config = dict(
    n_experts=80,
    experts_per_token=3,
    moe_layers=[0, 1, 2, 3, 4, 5, 6, 7, 8, 9],
    router_score='softmax',
    init_std_router=0.00636,
    n_head=4,
    rope_fraction=1.0,
    qk_norm=True,
    attn_scale=0.125,
    init_std_up=0.0319,
    warmup_steps=80,
)
Below are experts of layer 4 (counted from 0) of a mixture-of-experts language model. Rows are named router (the router's row for the expert), gate (a neuron's input weights, with its number), up (a neuron's input weights, with its number) and show model dimensions 0-255. Each number is 128 + 24 x the weight over its row's rms, rounded and kept within 0 to 255. Numbers have three digits each.
After each expert's rows: "comes after" lists some tokens at least twice as common just before its tokens as in all text. This comes from a sample of Wikipedia text that the model never trained on. Tokens count by the router's weight.

# expert 43
router:138082100137128122131179166146103151162086118109120103114121136142173056110147078159125109119116112171169098107189154130141131161095126178149149127104119115150096135134160147138133117136132107133105138132105142152150124146138161179148061123134121098094150100137157130083122112108152103141097203151061125092106123136104106132128120143161131138110098129112128107151050121133122127088189112156134149144112114123141117124126124105100115149116098121105102124118126107145142159155150134135103155168116099115123149123107141124150124105125125135100086105143133103129136169113090114088139137141151150175109151154108144138127121171107108137129145135140161143098152130134125112130119111152133146128123145109125105127136106147162127135120159172144099164113122136155090132127084120
gate0:129130106123121165171154150134111123138123168129091151144087101111134114164119117156123117124119150132077126127145090166129113165106066072136110143118134106136130123127108133148124161118151118152126122128119118129143126156131088201126106129093141110155150128176126178113098131138163109122127141122123130098123157128130143113130155123140147144130142149072094137166113123104096111081157141183118104110112123119125155127090138127129111134055125089128121123145128094131119129098104128130121096180114078103147196086114157134094104125111135142147077156130138123121168104150099146118135140115144154106132122095138118169113130133135104160117117122105103121093147115128091127206139121125145109132115107114097123128146189106146147160157166155075153126126123127137138131114086094
up0:101118151152110101125137164173147142096158127145104103120114118135132107101091121123121147163099102116146098146082087157103141089127160147127132121122129128133177132170127144153101143115141088152097139140136094137088073196145187122127129103114156140130150131131146134105163173106112097107119130124117116137128182093112131150144116124117126144150126158134125139114133113168133113109082116148162140132150124129117166145108103061150097149127145135122106110084156156117073082193118150115132099193139114204095163145128133137140112160106145150115100105128152124123104135180105134149099127093125130148114088149132138119154125125143108126138115117143091144118127156151160140120141123101103098130133138131094172086117160127160150139108116105143140137105129142127121128132174140
comes after: " a", " the", " p", " t", " b", " c"

# expert 36
router:139110102175128082164171130119117130138124121106157103146105120177129099155156115119169134092141054116183091145125156089134088133126134146159133135126119159145119137128109137139149128178108126111111135130086145147139168132090136179136115147122138136108134126151135128095145121079112123145104171148084115149105136118118148132141116119167155130115071142121121111111098111136163151112133128144164170167125147135095100134132118140101132131147080122102120125151123095192153121153137129201089144140099136112105125132111139104228115083155116129115104156140107119158117136120096104141133148135137157117119170140100128140120095132085137150137151149148128122113123129160126161122116113152091117162102126085120071104133117177129129158131119122139119133100127140137131124138102128
gate0:097117118033089124116102133151071106127133074133160105135120128150111124107107162119138144129134111119109094125114129120112087106172111125137089152156136088164135147171160129118122113088095127124116081087114131168128122139115124178098103111130105177092143104151132136123094090138146129120109097124112136095118139158094110090138159142131130133085170105127116136175152131135151128171133153125135152121155109140127134150146117157133126120141104119147133126135101107159140125159076145106141129150087118141163153109137079137131169146123126127123160146143124151134071097128109124126124134092100150132115086092143120149123167134132155145140109149154126105185152091167094167120119173138138109136121141156142138103096134127119115125106159168149125099083109181134122122136155098
up0:097160154089150099147104120098143119131166125157118126156106149131138129131157156145148158126096103091120143128133133140099114101115137112157132138156129107132167159173136145103129128112109148168136072154125139132103096113108122146140084109142117120104097173141124152167102090120135082119112099111093090159182126190120131096126153156131081148132136106121137133148136140133136110152149172126137102133149081093097161177159142122153112128129094133117176144181084101140136138134120134111118131123121105140168168141132085105098181097127139180142110110112116145137118139131079121105172125104137089105101093122123128129149120111170109113130141098132110131142162100161118165153142133134080103111149132111123124103085134128167118152105167131177130087102126143110117111119165122
comes after: " |", "|", ";", ":", " in", " January"

# expert 6
router:170088095129148098153161134136135146160097110098138101140132141166149094155164102148167109120106093147158088121158156105127103134089151158145139131153090144153112152148141124162148124145091113102121112151083141146154154146115157158171106134109145113096158091145138125106151117104098115157123158156094116126090150122103138114154125111160154159122099114091102106118088119146131143093147151162148155161128133136108086101115139123108094153162094096131089142126118095157167133165143129163095173153119110122118151147125153123162120097160121110090090124149126116145108155139096091109086138160140161143094150148083138129101098129087146146118164136157128145093124115160124142131140106123111137160125099092126105107155140161154148168112113133165129144110141152154098155165102117
gate0:138139128094121149103122180075137182149139111104137113123149139119122165068141138153160121116119147134136128124154166108126094133119140124133122117143119178130159102110153143123155144168160162116105144101129116120103112159176112142162114108098151116126127106150111135121128141149139103118163161107084159117077132095156144122161149162078103157166123151132120135128151079138095104123133149126102182164120160109113100116141141108121118145149142132143169120145118121137122077097104133152119115113121128148099175140108132133100167125106154132126137095163173097105154109181155084082127126155128090126125165156080136111092140164127100101153132147106100114136147111097133147150112123122177147125133104087125111096121123172114174126122131094155132145119166144088151141142151099
up0:134111135166085174174118151127143112149126106118142087097143125069166137120143128128148142176096183133170114123144171122101065122119124099091112118114152123132128101147122097093159103131114167133078126125126140128162132142137130159115134085142118125121157112146087109090176148143138078114097130103160108124123117148103096128160092139104106125093118146129115108123141110128160123136065113115119166129142147111095125136162109127082127129156146128106123108121124112143126145125127132111098144150135102149079172136174135107157112113121129110190168118173133140082155087165150094161116137105120142099164152147115143148123118144121108105150151139157113107141167115109147097150134120115155166127151140102144152150103120119103149100093168089108136129143112095121155128151103096
comes after: " ", "19", "20", "–", " (", " for"

# expert 40
router:171089104144139099148156130112143139159088115095140104134141148153167104157153111144173116120104096152158088105143165088136098129093161147145135122155093158136118153132148116161148122148094114103116111138086136152152146140125159163157099129109151111101159102163133130093152125117104125166130153152108108117088157126115130117155129119147156163126097112096109107119088124151133150097154144156142156164128145125093095116108138118094099151163086107127087147114114095152165132170142135154102171138130116104113160147127145129162121102157119118092099126154126109141098160141084087095085133148149156148091151140083158148104106126086133153111161146155142135092118127159123151144142112107120144163127112086131110115162143161151156157120103126165128141112152148165097150169104115
gate0:137163120141113139148148129081136142125135111131122160171182118101110148162143118137113094146103087125092106140118173163195090134135135111122146141144090153117138164105146126103131144121099123123143126179130142164085138147072140119096141115149133098138167141190114155171117134085111134137108146085122129205116133103196106169157119133128117119178105188137113132128123140149137171097155150095111120111129147121158092158127123151104118140128117150114114106117110168127105114158149109150124124114120145138165144186168153157154102089131120118112104138152149133125157119151147139126122100099135125088119143159145132124100135132113127105109116111121093133138091131120112138127132110112129165146103131145139129137124079153080134137126123177109132133111135176134119125084136171
up0:181116132137147164134107154097101092142118117100141111147117131103135111126136115116119145125156135102139149114144138117129142131124065151119112069143130128153111103110143088131121120132147054131162127132156163132117175177163158132123106150175147138141105131118143129115115117137177136143147118163156130094136116088124095169139104178113150118116079078121156108109127162166113146154139112116143138132143112136130150095087164069103159152101075090103146065139158124128151155140107148133131109133167138114094153135123121134148108169135127162102156162107119114147101130146112135083149167119093133107165146093129117146117113137151127139160116130121132075146162110085117189130122120103137135091130111116129131129105139119130120166112148139127116160079133147114114085144098141
comes after: " |", "%", ";", ")", " —", " —;"

# expert 18
router:189090118146178117176174152143141138131123086120142116120099136138146149188134135119129124098143111135134127125127176109161107107112167130120133150128109112155117183134123128142163114146124123127128078144107122112142130123143143144149110128080165154095176112110124132092125124123098138170142143155099106093118152128111146116139164114141189167108089127117131104123108104132122129101171190129125187151147147103100084105124093150126103177138092119138119173135100111157145157145096151143130170148094141103138145138078135129138130145157131100111111106157130118135105150164094115121126142134131145199127145151112110154123131131092154124103171139128136138116121099159136166130138118118141153143108110077133139103126155132128129125106109107166137127123154144145098172154096074
gate0:105119114114077143127104118151077104149135153124115161134125120170115143158085143110157116127098137141089134103118143138093139132138148140138090142097129097163135118155080152184122091165124136079138121166074085149143157103112122133132181143139138156105092149116127101118125103132099117128123116126126217158153097111075157138141118129144103130116126087111166117155131127136146158106098122121142150118173131151116156144153139134168102119153152121169146097143099152132127111121116121135135097125133131099144121144170129105155146163143119098108126081105130129105160134133143137108119158123106136130098154122093086130079140160188098127156120117129123115177140109088146161095110127121142130125142138164114120100123116195110117156149126143122152115081099123133096142138086132
up0:133145111118132100136133167089111141144120095142103144113138149107170154152111182101128145120157131127147161089135143107104046117163156110153104129118139128131090109145134134127111124152130126135100111129127093100118104135148126141149124126126103164129175140100154126115151126137147150121127177101137129122103145107130095110183101155143132135128126117146140106113080091121146098116112139085168126151067119124089142100111110139133142096106127098126129114141101172172147113160150113117149118096103131117095159119130098138127135119151088117075100125110153135121086108139136141104132119100112134142128143152116183120160128129081112124106080156070088115156129128092168150131184140130148162137118137153130128157121132114104192117072165084094105135086120162132124132139165151
comes after: ",", " and", " well", ")", "\"", "s"

# expert 28
router:142110065147171116157147101135127143152109125088131105147135179152164127156132107129121132127133099185152110081165156131111060136126133149157123122127093106136121177143166144151144156150106082110154087162118175146143150159104176158154096131077095137114149113116155137121138146131108103137149150125064118105109138108103130107150147143115146120126101094127084105130077092116117118089147114142121178167137116101117111112139105114114091128162086109156106132117092115128151156179132153137115143158131097136141134126138125106128102119153124096108114111134124145130131166141081121087099143167139164155134163132106112126143124136077119164152145142145112140100152079127076129114152136112130102122121112116150128090123135127165119123128134148119126167111145146144108140139092140
gate0:094168164098079080168096096139135124148128113130172146094130134137097161125137138154119050105151135169125113109135196151132129120122149144150120159133141099106148142098135150140166121124145149127143131116149184139079151134124119147118162148131121137137108103083131153121132161154131154129088139135114114113118115130138113124132116164128120141111138042092107111119096103132117163128128160126101131141096125142146096186167131119118124084120119104135157131169103126126130138104117160177126104120149166189168141090113118139108160145100104142117085080111149115101134098118129098117106117142150146152128102147089106129150177121115147103116142110120126116112164093094157142122162156135131158116120163100138149139082126158102115115100113104108102144134126131138120093141123140
up0:106123146127106077111132102130155127136132136160109134094150132096103113086181106076148134154127160111135145175074071142130128110138119146104105085129145114113126089128113107140136107131121116093125142079150086147142069132119156118094099125097130113132104138123129125115118102104124130154120129113122156126153141132127138132074131132155138134116136141095134135125095182141081139146114078158145106120113099085121091132150123121073139121096148088160170104116132105092160141141107124093108119146122133135119126118113146122112142131128166134152148127082159118128108126163106151144091132135135169112129143135100143127071105089111141106095141146107141109114124175165127089140056164132113176132123164122121129129144110140124190129115153131141130110123132125127146143048130088
comes after: " was", " to", " he", " and", " is", " were"

# expert 41
router:146118118145121114150136165133149181154116106086146076101134162147152112143169116147170095127138067162147131143151168115124108111115128156155128130145103149197129120149136130137130138127091139116139122117094114131120170130127173184174127146137146096136159110120127140118136093091124127139127145135086121147108158111091110132148106085172128185145094138116128118127102133168138161102129132155127134133134120136108099128134153135101101163137116104164073093136112110143161125132113113184126134182143118102109137119136150109131102088163085125119079125138095100142104134136123111131099121122117170141136124120110127123133069136099162177149162169152124121085122106134147126098121097129136149176143105098108090121132113137117120175126086136158161116125169121124094137157131107
gate0:136093136111154096142107158124118152122135121119153157155118148143134117159129153117117129161079146141116107161128118154094115131123157119106160177132145151123111097096094130085151118138147119120143134146082103112113194126123128069115157092102125178133103129085154129112156132114149139148127141125115132139142114145101163131191089144161122144132088122112115102119112101137128140159110153171089131132115157174132144101137119116207153171110118126169145152113151138127133072141090136144139095124109155174130113142128148146136117096159144111151103096106137140185132093129108123137117153119088097128081156134146092149096107124155131122095133099151146135110163157134136105156110183101179166170114098131090132144134144155124149110157148122134122118124094113117105150141111134
up0:152147127124168081126112125142153154096136159097134110140142151121136101130118106115148125143099130195118101135133124185153099158111087115095099150142146144161130081108097106068132091104149150167100108144095141113150143113124136083136100120161092157156131121119144109130180121133162177110120080119138113157129114168156158148144097140114117138153080110152111101112112131125093120134136124121120137106113151131138130130103109109174129148096127135143118100101108154097097101124113109139143113109075110136139115121144126146117146125147127099123101119163165129144125095112104071160130171102126106128098137167117131119113102121158139106088126104143130107135151114121125136146118177124121147134154121132059097140115120187135131144172117093108120135152082100100107078162086156
comes after: " ", "–", ".", " (", "10", " $"

# expert 76
router:145104097147184093148140115105107149167107099106169086137109126133140116163175147131173105122132097125124111125165132090155123156107147127121121149122107145171109176158130123141165149158108073119100067186103155128157139160088137140129104120119162137108135094133134146128124112127106095131078129187079133113111112137120101132145160123125142172099094143103122112153091101149135176099129168170151125132125120119130068117135111162139119147175112106138114152148138101136162134146119125146113144153086110115090115162109149128173129107149135115087089122124114086102136155157103112128106145146147139133125118125102127138131113129083125165103146134138116176106138106151106141105141122113138142122081134115150142134169165142134114157097089094135098140100133170145121116139134128
gate0:109094117136132125095116151179133100136148100086120113131126129140135133109061118108184114113130138118083150130150150113177155159165162129156138131094137113143176090155123149147132146139165129138117124136128183127108123088096131139118119130136106142112157072146121092091141128107103169152165130144111128118149145110097110174211149125147120113101142165118135125156098101117115130130155133121109100127118117111165129151142076055105126127133096116146091081097169087141117133140126144118168125139149123143131103149113113098122117143108118115114160103150107090124132127154106106166134127150140132172116127108098078114125137164115122161101116116128116152120149098164119136157181134128151101117100110122139117137134149118164129141122133157172136140106126174116120162075122097
up0:141154159119097125137122114132106112138121112127077114087157131119110119170152149120090147137133121161169129127136162115184152148141102164095130139105148124111117092094145122145110107138141067114126125096142119115152097137085144165138133118117097132140138129151127116145149150102097120129134122150156152130112126167117135092161154167116130105106127121162133109096119140152079117123186153106110102148167144172109125168139118111169098149090105097167106145176120114108135130121156126093173176082150095120116095096093140182103129156136147182110142165085132121189119159134120068128157133127102076144143131109115070112146155133139113120145101115132124105164148134147080155168150115113124133106148115108111125130129111122144150118129135111140124128127156115137148154168114129
comes after: ".", ",", " that", ".\n\n", " The", " where"

# expert 8
router:164085090132155106157162126129131146161094105101141099143131145163155097151165103149167107119118093149157091121147161103131110136084147155148139135154083149148114151146138131159153132140098113107121122153091140151154154142113157155167107132103140112099152087149142131103150115116100113163127157155091114123096152121106133126155123117161151164125097115095101107110093123145136153097152144164147149168127136132103085096112143134106092154162095090133089141125120089156167127164150130161096174155129112118119147141125150122163115099165121102093088130154129118149112162142093093107087126162134158145095144152093140131103097126083141151116164146155125144090126118160122143130146114122111140167125105088128106108152136162154141164116112141162127139111133149158100152166098114
gate0:154077119140163148139136137137173114091112071116125091107091165156142127181103096101101123189126159089088139124166114175112083135148130103128136120109167160097153115114111113126143129123105163069101141122118136112146128114094070128138156106158148114114137127124142107097103103126132120153162103122126119104089132146157129155118149149119098089159121176110134131133096172106133102095106127165149107136120156118124116122146121146139114104170112144130120137139129128114123115156154148062102105117106125115131142136097109149132088117143107160137154122118102149121138134150091129135138134116123103123150077113124168134142159120106122125087165136147159109128112142176118116153146136103185098120137116164133126162101099144150135115154156129147152096105157133134169149154058150
up0:105116133128180123131104148099109121193128141107145134154129114137100137093151093178142134130141125133134130100121128123119159069129127116110109101152127128107126161123092115142119125110142121118168085154153107164130143109163125122096097120123113141114111112174140183121114117130139172123099117170145137122112162123111162153112083121092151131101118126132135115154114138141137167193128151091124102131106100161171157068140176098131096158103127081152163118127125111124152170122139167119134140136147109131114147109136149172171144123149121106112113131127129150075108124152116146147138177104194124137119187125121144091120114133138138155094152124162102159129136131120101151144135070089111141144146148144125148159121172115105089111112119122146123113118080124140173084139127114
comes after: " ", " was", "born", "–", "|", " to"

# expert 35
router:158096122158123112202136157146104141123106094118127101112153140143129125137153135163151112108150102118127089156150132101113112135099124162142121117144113157169099130121119087132131128136115137138140103125098122130160154142121151153155118130139121134124176081103114142121154126066092118146114143128071073151096160101119106146125105078151141153141087098113130111111084118153149182114148148130137156136112108139146112122129147116101084162160079139159075124122145102152181121150112129173107129122144112120091140137154132098151103095169112079111058106143122109159100136148099091122139156128119149121134147123116109111092098138101113124142154164120112104113103138139148135104108094103133092155155131090111076123120151137132131172123093127135140150127124144141105132180135094
gate0:142120112121115150117165152122098130076107111110104174117126111132123160140135090113113130119069134119136119141124091153189122132106187159128140122164124126103113138146152136139128125123125145131091141132134116139158164155087127138112121117165133182100108107150140169110133161112143140077160145142105131176144112123129120104159126114140137122115116122142128123173093123113138102104132117182136157107143169171116134148160142123119125134105128153154116114086132123161116089157162147144144091109134084114100110101153141150120128120136133134142179112132097107121112139143077184090129126156150071147098117137119124145045130116122118136157155146118116113137104160117075128140116186143115132147118115141169119092154115148152140129126100148140181122144130172119110113115189087
up0:133178141118100112132112150156103145117133124136171122136139102115110131139118130135126143121105157124139105120142085080124164139129176139127143123137105105108149095087163130140116090107135148123124127151098160178114075144146117096101116124117128151114163109135104130127134135081165136132145032137127129124166143122120167147151168165145104123099113155125140087154117130152106128099141152097104158129119121122131124130141120106133127133121141146149160147124140136082090090105085118131144100105145121159109123106119134120120122108185146090163154058107063131119146143096142127127166157118129107129130116126125112126137132112046085111145175152144140129119155104140168152109135137122127102146148118135141169061140167131109215123132139128132130130125131117146105148126127149
comes after: " ", "20", "19", "–", "18", " ("

# expert 21
router:169094095129159104154160131130139140159096113097145101140129138161156096153163104146167110125111091146158092121147156109125105133085151159144135128155088147157115154143141131163154124143092107102118113151077134153152158147114159155172101130108140114089156092147139125102150118109099109163126159158095113123088152117104136119151133115160150158117097118093104108116086124148129148091150144163144155161127135129105090101116149123105096159160097093133091142126123090161166128166140132158095165151118108117113152146133155123163116100166123106088096132153120116138108160141091087105089131156133155142091149144087138134099101125085151151120161138155130151090122121157128139130139112119114141162129108092128103112151143162152142165111113135159129140108140150158099154163099114
gate0:110113126085085105106113162120152147109145161116118067134116137127172147116198099145131142127115129142129160174122103097114141107128136151145135111150106132099107109121149103153125145174128124119130082128126132152143128117170132121133113147135142112108139152117144113140096128125104095123150165102148130122149139157172156116109096148103119108123153162106145158120114119082086103088137156127133134118151117077129082107143112133141146119116103108131148155101106136140123103134155119112197091135134136089136085101125079120097110121095089159108107119120117103118170132178099150159129099120141133136078123123149128143117122113128132153125142134075115135117152142157139089126150177070103146154088131092126133100142103137116182119102103187178136137133129135132150086181116146
up0:117137124137110112130101083136141127103137159124147097148113114141154153142127160128096113161121097117131106111151149119123143137094126123165103175149097185107144122124138133112140113086193174162085108125109081120129086142149109155072124156163121086163125115094083127081124096116096160112130090171138126166140123111129136146125101106141157134173159153114118170140152120146140153120159101131148095129114124132107128152154172113077124166153122106099074125113109148105140129112100177136111128088099112127163147133116140099152124144138088084130108098157140124124153108105150094129144108062098118118125140115096121148131164129134133150133106153140118124190130139142092137131122150131130115133129110127098089148171107116157116098155143114148149144115108146119138110092119174
comes after: ",", "|", "20", "19", " in", ";"

# expert 69
router:132095100141125103138131123098128105131127118081141106121114132134126117141165121132126102119118094123145125109155160125146128166097139156155125104152106122129126124173129135179148155118114129112129119123093132169157147165114115146172120157140124134102142090108158111134132125110112112178112129164130118095071192135128162110148135141136186180134079140091116083106100139168141108118128145190154142157112151131103102123080158129137114135135111084151116141112100102155164118172136129150080140156141137134140141116097121131168127117135101132113090165148111130135085154144104101113097159136144148135085154146119112114120094141097176147142140157145101134080112129202146111124114095138110151150142122109105081100143118141144145194113110121179123137141112129127110122171109121
gate0:105079120104113184156124167132132108174125119099157122146142162151094154132151131094124151141146109135118184124145132120095119094138105123126142135129113158118125125148114124124127127090143127152148108139079111106168140127112089140133168117116107114130095085107164116117085113119153161103124095069158144128110117127090148168106102104104063141136117164117114141107113109117153132136158082098085124119116129105137133127147129099076142134152150107124127100112111092142194110162094150122084103088124127122118110125160121152162155131158149102136129136148097129126119127155112178144119124124136123147112087126152145126127118113145190105097138129122163125143084106133127085152122144123151129104157125151109104107156111102151137094145158154117118116104102163148186128108139054
up0:135094126103097112144139102118136116118117132156142168177153144137155127165129105159145139140162102120138129133119151134108139116102057084099142155161158112145103150103131116138099131116140092092141120127096137110098123149162072133134115140143171108165145118103166134159065129120121127139132129085160120161110136128119094135121143097109117126126137144134134141091148127155100097123178122154137131125123162126157119128197120115106139111202148125135103113129097140097142117131104179139112139093136142114121142103092079105101081104149171106117122174140142149162160158099136145128126127130114113139108076175182094125097138135118146140079107171137145123179135159131140097138118130134123098113127129149154106098104109117142123114105119109146105113126108158154091108116137076
comes after: " |\n", "0", "1", "2", "3", "4"

# expert 72
router:139099097147145122142163135121130152146085126089119100175106123137142105176160106112152127146125098173145121130154155099102103113112126162171175116154097130173113132154149129177168110167108125124137108170088151139136128142116144148136116138119137078108143106125117094145136090146138120146106151158092129141098140089130151118156159106132144153130093107119118129118094104162131140104139119155144157150169117117100105105123176111134112131142122116143086086132089088144151145161152122166100145174120078123145158140116140137151101114151115119096120155143113099170127148115105126080077157137157167135120140130088115151127099114102150139152190123148130107097106128151124162112146074127131160161144122108106122095144112138134098168109096104184106132113162123146110139137121123
gate0:152129065145088136125136106126137138134118144144149127124072134123102112097122114087159103152133118143112110122159125147101112124105135129127152117127148139111163140136111175115099105149119117118112121131142128135138103122120145109119171123071094125144107163172143115104142108146129129127109126142108160106112124152106105124100095081102105155107162152134161149099120157157163120150153101106097131146156150135127098139162169105144138147176090158132165141110061100105082138137096112074153097122139138135122137114095124147149139148132108086124108131188155129130106165108128122149125098140144093147102158113130152121109080182159140192111160117096136128133103137135124146141153116089103147123113134118114098131114053101147130174124181130096156093112104108152102161118125132
up0:092109135130106139124096145110115101115141121145141127147120112177113109102163134124112136154139139138105112120068157099136085139143132138116128127113084159107129195117135175099145097115154096137101121139133160171100126086115167124156131147188109155146122109129115113109153085150126113131127153094125144123128156073118133143095125092116171107132152091103153146114134135085160111107095100133104134083179128139141102104112105196099144108141118144111105170132121134133129157149150142078137109129112129151119118085098154166174127111121136172158132083118104161146142147139124127158109139100124126113165134157131101142144136077125096069113095121101144108139100133169149156103159099148120115103109153120155116090107130155122129123143153138115097127114082124148103153116127099
comes after: " |", " ", "–", ".", "0", "00"

# expert 42
router:175116099159131078150154142145105119135098125103150111163108115178169105134136103124191135099132086119189103142125150096143091166119145169149127132133078146128149155126118136145122150164107122099120123117091130168120150123123140191143131144136132135101126129158122106078139127085121086137118168147091104143113141134100123143155122083166165131096097142104122115108067120132150146115152161166144140188122149117133108143141134144095124125145103110113125113141141105169153130153164110180116143137105133126110121127102149099221111102155128135119110148128143129137126131139088091135118167127137148141108135128096104103117117116102137132142159130133129129134141119188129140134130126139098127167103131098135091094131121192146149158108123132142147143085136139133116163139099129
gate0:198131117125139132118124148130114152148075127046123130118126113141092114141105142121129146125146149130120161163077114071151067119153146143170095141115102130150118131127118166137122120152141137095121156146127123121140137107144135157160164133116146192146107119138128128142120145132130111109128135204104137133132138147155120102158099158164154139124150128106150066135076132123131160084138106132163168147116133139111131130173097119136108115121157086124115134132155153128111101148140164102177144178140135096162122105117148133164121111130157128153112153172130087128150132131155142121108109135114100147081162149148149108110128125113114104126158143137146078120107105152126119145185124121134130105107123111088140087146146194185134156131140132127152150136148122113142137152143121
up0:151182172093125114124103107179135147102119157096141137145137151142134135150189111100135159134121115125139127147118101184147150151116102133116164115125139122117142134141141113101140077168054097104115109126097093089137160142106100124110154138139141156103113106170114120108163113150085141170141154111160161127101109107153105122104134133131123163138104174141132114166076138095121128126146138140110105122143142138083111143127112127096146170138144164141127123113142108117145118143118089161107090134120111073130125116109145115136158149128142086116110138133080106086105154105088160160116129141107109075134173140139150137105117123129124105142153107139084121101175127137121122135060146101132098102139135082131142127124110129080158129130130078138099083132122119121092127147116109
comes after: " |", "|", ";", ",", " in", ":"

# expert 58
router:138117081130135090128135110099112133125128096097125100130147113135121126129146099131153128098094080130130111106130167120182117153103149147149136122125120122139148122143153099191131101126122106086141116120096127145165156153131106141159128156122152111107156103129127131109117118119117114164129134181138124139088165144110163116125141129123163159137104145052079075122103142179158140086141158139175128148134150133111117132092166151091091145138104112151109115162098100167149129152141118187067159165118135105136127155094172124144103110139094108115102148116131143146134161141118094118099121146130164142092123118114101133126117166082154148092135110136126126110116113192104138145141099112111134150130116109122089076150126160118106174117118130145127150143134146139087140143081126
gate0:125116159089160152149144098129118113146148128124116167118113094105130118150120094144161138076098128098116146115122122151141107082126178143122146112136131172152095129125155103121131076072122108129106144139145157155143131163111144112106137099119149097117098130122125178170115110138162096127135127108121129107165087129151104117101111123082129167143079118135109092120124140133128148124183117167116128111158133118118115144120113113167161148168073127116127109125115079106150103153177134140091186152109137143183089122118107152144144114105144142118148126121143108132128136114133146145112106127143102157173133090144114162141101139091148099127125054109112127126081093148112110154162161117084086142150167113135096098160149104138128132152126141148130165124138168155112136103110119
up0:102145173122105131179135133157119121137186152119130153130110125103142107135074151131158096107073105114095144092157110122114128117163125133143153158145120166131120149129122116126119110125166138145130138115134141119140157139123106143118155146108119102140146106116149131164121142103065094130127112132102140162116125129108124139156114113124158129136102077143147124160142078134148129162155144129148124130144106164139134160135127165130113164176158122126171160128109102185089135158155165114116088123150142117161127078125114119145145123124123148145108134097145130142137153117131175107125150110128074159139147125116063150121129130157129084120120087148114161127062091135147127188123136119115114106135150100133106093124154152115131131148145135157077122102128177209110151109133083
comes after: "\n", ")", " |\n", "0", "1", " —"

# expert 44
router:160104108101144107147132141113119148136111093102145121135138132148185109162157124161156119144127084140143099113150155128125148132113161139128160156161100132153090131165106127159156141104058108134138094131115171125133175142084139136141128132068122121107143115144149127138147133093086091159113160153091135113099136144103125146157138107122166155112120137125118120076094088147167133085155129140127158164109135153134109112119114122117131136162133113105085104131155121118143149153163124144114161135117133095126132141093162108154096107164100131055099109138099101117125161121085102095083148137143154152092149126102090149073104126083149136097151112119116127104144100153133124125136124110125152153153086121127115131132126155143172139145115128152123159103132134153081149185103116
gate0:134109119109124109122087146090119150160162088121181143126198133136084147166108152119131168131126110144138124149129159192152091118131162170112125124159112176100113142094157127125086132091109128207135092123143099133093142109079100139149138172147138095121120134118130106121137150143150134132136116109132165101123130101153111139134188134107144120103111141103155144118104130131157136156145139122076142088109111137166122127164087116121171152133113123137154137154123140127137093172144140139118137113166127100127123106096131095119128127135110135140184143151142104114061133144135138103107110108134109103116141135126141159150126160103165125136128102088106116092135098145147075112077130119133127126140103150159097066131137114167133122134139130137164116111128156162115122144093120
up0:115119142102117136094106147107107150105159120141190119117158135120086149141155135119141132124134134131142117129152166171173138147123136129112106108161120140071123096110177130152136136057128126146127122159141105124108141113066115157121139112180194121135160062133124074114114191121145122107150109104133140133156121108150118099103158123133167113114100128114137109134076116135185099133129121139125165128107123125148135122158077117101171142122132113149181132123129142157117096150119192134115087122150140130120121125071146115129112130138125083146152123159158127121117084133098145154150146135119084129125147123101103136134145159100154125129137093115128107100154126140115111145115149141172138143110112078181099130098146096130092140133141120167148104124121137121095097128104137
comes after: ",", ".", " to", " that", " announced", " said"

# expert 55
router:153101110131145120151155142107168116150116118123138105106131163153148090156163111178153111085103064125162067101151129143109114159105119167182171176133096131146112137093116144177138130165101150117116129124108140163120154129118172145136101144087118135123144133118138113121129131091123122164092205149126114099110109106148140133165146126181140152101124122105133122122117084170129146115138141179138173149140121138101110143135156123111129117163113127142116155146136122180135159147137130171092178168115129115146136111123156109190130084153123111115111107136100095138141146127117121127110124185122141150110142123118095132122096144085176130115151164134086135107113119138132135150128103155132142140123090135163099122121114143146162159134110131152135132080132143142116123149126149
gate0:145114106106097123126121130114130110133120144092083150139159119138147160143135161094163143168137135097137102158114122136079130170125116183129140137130132123114119107140148144141167089159112153161130131112110154138163128108110110126135131132086081123163103162107136159100164130108119144125111175084096128083100123139107122143126120154072165141128134107189126130139070118150143162187106141166156110119162141103142138120124086133127125172114145149097143128119118144106140173156136116148125129162081114150149119130123118122129108117140158118161084100153107137128122132143131152107152154125106135085126145115112118133159157159142122068146162108140120105100094156149113043120125113187111106147099135114112104097122110141144140110133124103181133140133127114142128092085161148
up0:088147133111103108136090175136105113153143096159136164085092131157104105098099100112131108119109101151124131155091158150149118114119131154155092135113099126157134151123107148117124149119151114102138100144123140157133135138193077139136157091123159121117138147125136133132084130122135090140143133119106105155096144084118118085162132111141137132118140149120156122131146152133116123106135125121098162102110100178135112168105144164162140132175107120119100119156132106113138120122157129102070072110141161070114108092082128104128137113094063117120139154138135125107110116130132105133133111083156183131085134109133099192153142120138137118104127122105174143100138127150122185091127143127172122116109077137170141151138117155122159085089155142125152130112134136146139133149139097
comes after: " |", "0", "1", " /", "′", "2"